Below are experts of layer 7 (counted from 0) of a mixture-of-experts language model. Rows are named router (the router's row for the expert), up (a neuron's input weights, with its number), down (a neuron's output weights, with its number) and show model dimensions 112-223. Each number is 128 + 24 x the weight over its row's rms, rounded and kept within 0 to 255. Numbers have three digits each.
After each expert's rows: "comes before" lists some tokens at least twice as common just after its tokens as in all text; "comes after" lists some tokens at least twice as common just before its tokens as in all text. This comes from a sample of Wikipedia text that the model never trained on. Tokens count by the router's weight.

# expert 27
router:118135149120090105123164133102186156132125122141085163131112120132117146123161108129087122101140146116176117112144092153101127139114134172165107119159134165088135131074093097150139130121138125119161126140120187130131109163097135139111124141102162131103180099127154113156132162120085132111116124141126129117113111103099158144126125146162
up0:149154157114134117151147094131124107146157123132086118176062138115124134117168161152129124153061131167119142120163141119131145102133105118139136100152165134159161142106092128096114130062092126096136149137165072103128148124111123147145149114111152143161125121044155142129164141101088131090134114160134118104139121128080142120137111133130
down0:117092102129158171131106119138122101132122145152126099085138125111170108119111143094131139085126134175134106131125084146209111102169112158109168099122104129124148111114130135120132097133157065162105165136171119111132135117117165164144106139130170148107150126169138130098117162139126106141123101130138122159087098144136103144116121106156
comes before: "|", "\n", "-", "==", "The", "==="
comes after: "\n", ".", " |", "==", ")", " =="

# expert 29
router:101126151136093094092168109101158149119113128152112130097091145144104166115159123103097153121136148112161091098125100142126111170113084156160101117160185137119125102081119110145119121130120154109142135132167166159101121163127162119111108117117144113118166086132157113126143128129110140120121163143122144133124097084126141138119119179139
up0:134140137138104119091103108158105145149127129118106120079146134148138112114158094109105091090140155133138140116116106168150130140130086133110117122166160154133155109114087110164128116156129122113111154106170120150129123152051134155145102165111085109146163145090116116114117114100127141187127139154102134117118144066114176102143153134156
down0:150116079142120153098146073161143105144132070134134147144134142122120147122174151094080111122109115080088134108139126119137163139126086108133138109098137099107130120132145156098085171128100112102109182199138149145135084149132122121118116143177146138152112151113131150106106110126135143145142112125151102098157135143144134085111143136093
comes before: " ", " a", " \"", " an", "See", " Best"
comes after: "\n", ")", " He", "\"", " It", " he"

# expert 10
router:102133135102090107119169097115173139129100135165094135113112115167099152093151119155125126116174156114161131107144090155094114156134118153144111127172152148091114127090104086126129117145127148129129147137133133151081120142120129119083106137095148131118146077118147129130163134138114151116136130102175140107124100088109146175112130160153
up0:182117132143116102109125157161143157120118134129120136106125079124142127149136156149114128124131133130100126105134128115135147116160114110131165152104105103110064138097151135115113157113096119150121142157171146107123135164136102126116122148172141156102150113136123154148140083135172110148121122125090132121148101122165137117073105162091
down0:152116104096190128142121161173108122155151119103173101142107101122123092145115141146152139117137168130082140144126135156125111086130152092145104138152116127154096126144102131150096106100145129129162086088131102154127134125083110132127088100129130110140123135082152146152161065123115120144165156180167126146119132106155159122132108089081
comes before: "1", "2", "3", "4", "6", "7"
comes after: " |", "|", ":", ";", " has", "N"

# expert 42
router:120145154141105108123176125112156168116108109149093127097097123159096145114163127115103165126146166089138104118150112144097101142120100147154087111165167126112145130114114114157127124121106111109136173118116161144098110136100136116080077117130146115103165089115138118153129138162117161111131163114144130111137097085117167148122115140145
up0:132114093109130111126112135124105136122162104134136106127140130124150139101140129127106178138153117133141132111141100130103125123128120140119131122117176096122096127154139130108134139080102121112124125121121125140122144124094135159084081117112139072144126150145101161198135164143079115118118151112109195157109135145076126127157145159162
down0:118103135127141123100101137133107123153150096150145129106178141086102119113117105142119137124127141127132121130146130102122173070101105146130119133124159101113073097157155157096126127139182111135145115169111143117082112129108142099112115133168136112076108155105103161166105102179122086082135153116135151119129166147130184153150163146058
comes before: "\n", ":", " was", "==", " is", " also"
comes after: "\n", ".", "-", "==", ",", " In"

# expert 26
router:103149129122114100115140116107176146105115119137126139125112140158104177088179113135098141123143156109144108080133095155081110140106111156158084133167137149080096133097114116153112134113114125130134152137143153164099099147134108093105104147126127140089172091111156119146153163128098132101093134127123123129112092098102153145112124162147
up0:092144135153126114119117149088118137133138083128127153106147094145159095139132119151132115138100089102113108129099157172090091116137171114138115136088112145124149117132158180162112113135119116128148068181102140149142130114100140058131130117173072127093108144145155096103164108157140112068102145171159103135150093104157114103099103131102
down0:121125147152130098101079132093123108158141148079134094130156203124121141165139132090159169108141087165143138133117114147108174153147118127095148195104138170128110158096087121153157093173140105114100103102182155131123110136175141169125126127133143095155114155168162141109110177073116135145133125123117092105118120127131110130143122118128
comes before: "1", "2", "3", "4", "6", "5"
comes after: " |", " the", " a", " and", " of", ";"

# expert 50
router:104154166120095123130183087137174150102133109156090175094094131142087167077150115136082128096127142117152108099153094148084121159103110157176116120160150151085125135087109115160125136127144120112140153123127165145108107143116122124084096148097114137121148114114137113132139153164085156110107131145138141134128118089128157130116118153156
up0:162095156119150125124111081133126118076125097109148174149094119134116140096167124093123148176120108120109139124148146129080127141114123091153098116162087139101117114141088122110137108120112128146118086118092113198110112156124104151140098111115171144136107114129136080118137139159127103074113116169109103152169127111139158123113067130151
down0:131106114127116118117131111112109107140128108122169145097181111099139116132102135099128131126189105133175172173127080139105119077122091103111122124130127150159149169107101109147197106094100145130094134161219099137114146122153139186114162136158121136147094133117100169098103115147100125116134073144100110094115102121174129184103147097091
comes before: "|", "1", "0", " be", " have", "=="
comes after: "2", " |", " United", " for", " that", "|"

# expert 56
router:100144146128121105112171103120139138127114123129079144134106139145086157077141126119118163116139150094162096088180090152119133177134081164179115115142145119096117119111107084143109125116144117103121161123106163173071105174113123118104105153102123118102178107129120126121150161121092129103111145147147134121125107125115142159134127165160
up0:121127107105152156109138116141121174145137165119088129149151181119132109148129174106149136141086132132163133157105105119140143157137083143180140137151113092146107185137127122127108142122178154151128122125155139122140126125138114132108079119124127157129118143100136157149127100157097135114157112163145127148178082126122111114134130125182
down0:091141130138108164146134120154125149091140143092113125142190141139143090142157140137170123116109117101108105163146099178141126143145083113154105119129097134133102132128098115111099119127120095171095154116141140123084155158149181138129095060158123086146106148136121097140132108124126158123105161112116104157108137165125111104105117150138
comes before: "1", "2", " a", "3", " well", "sum"
comes after: " |", " the", " in", ",", "|", " In"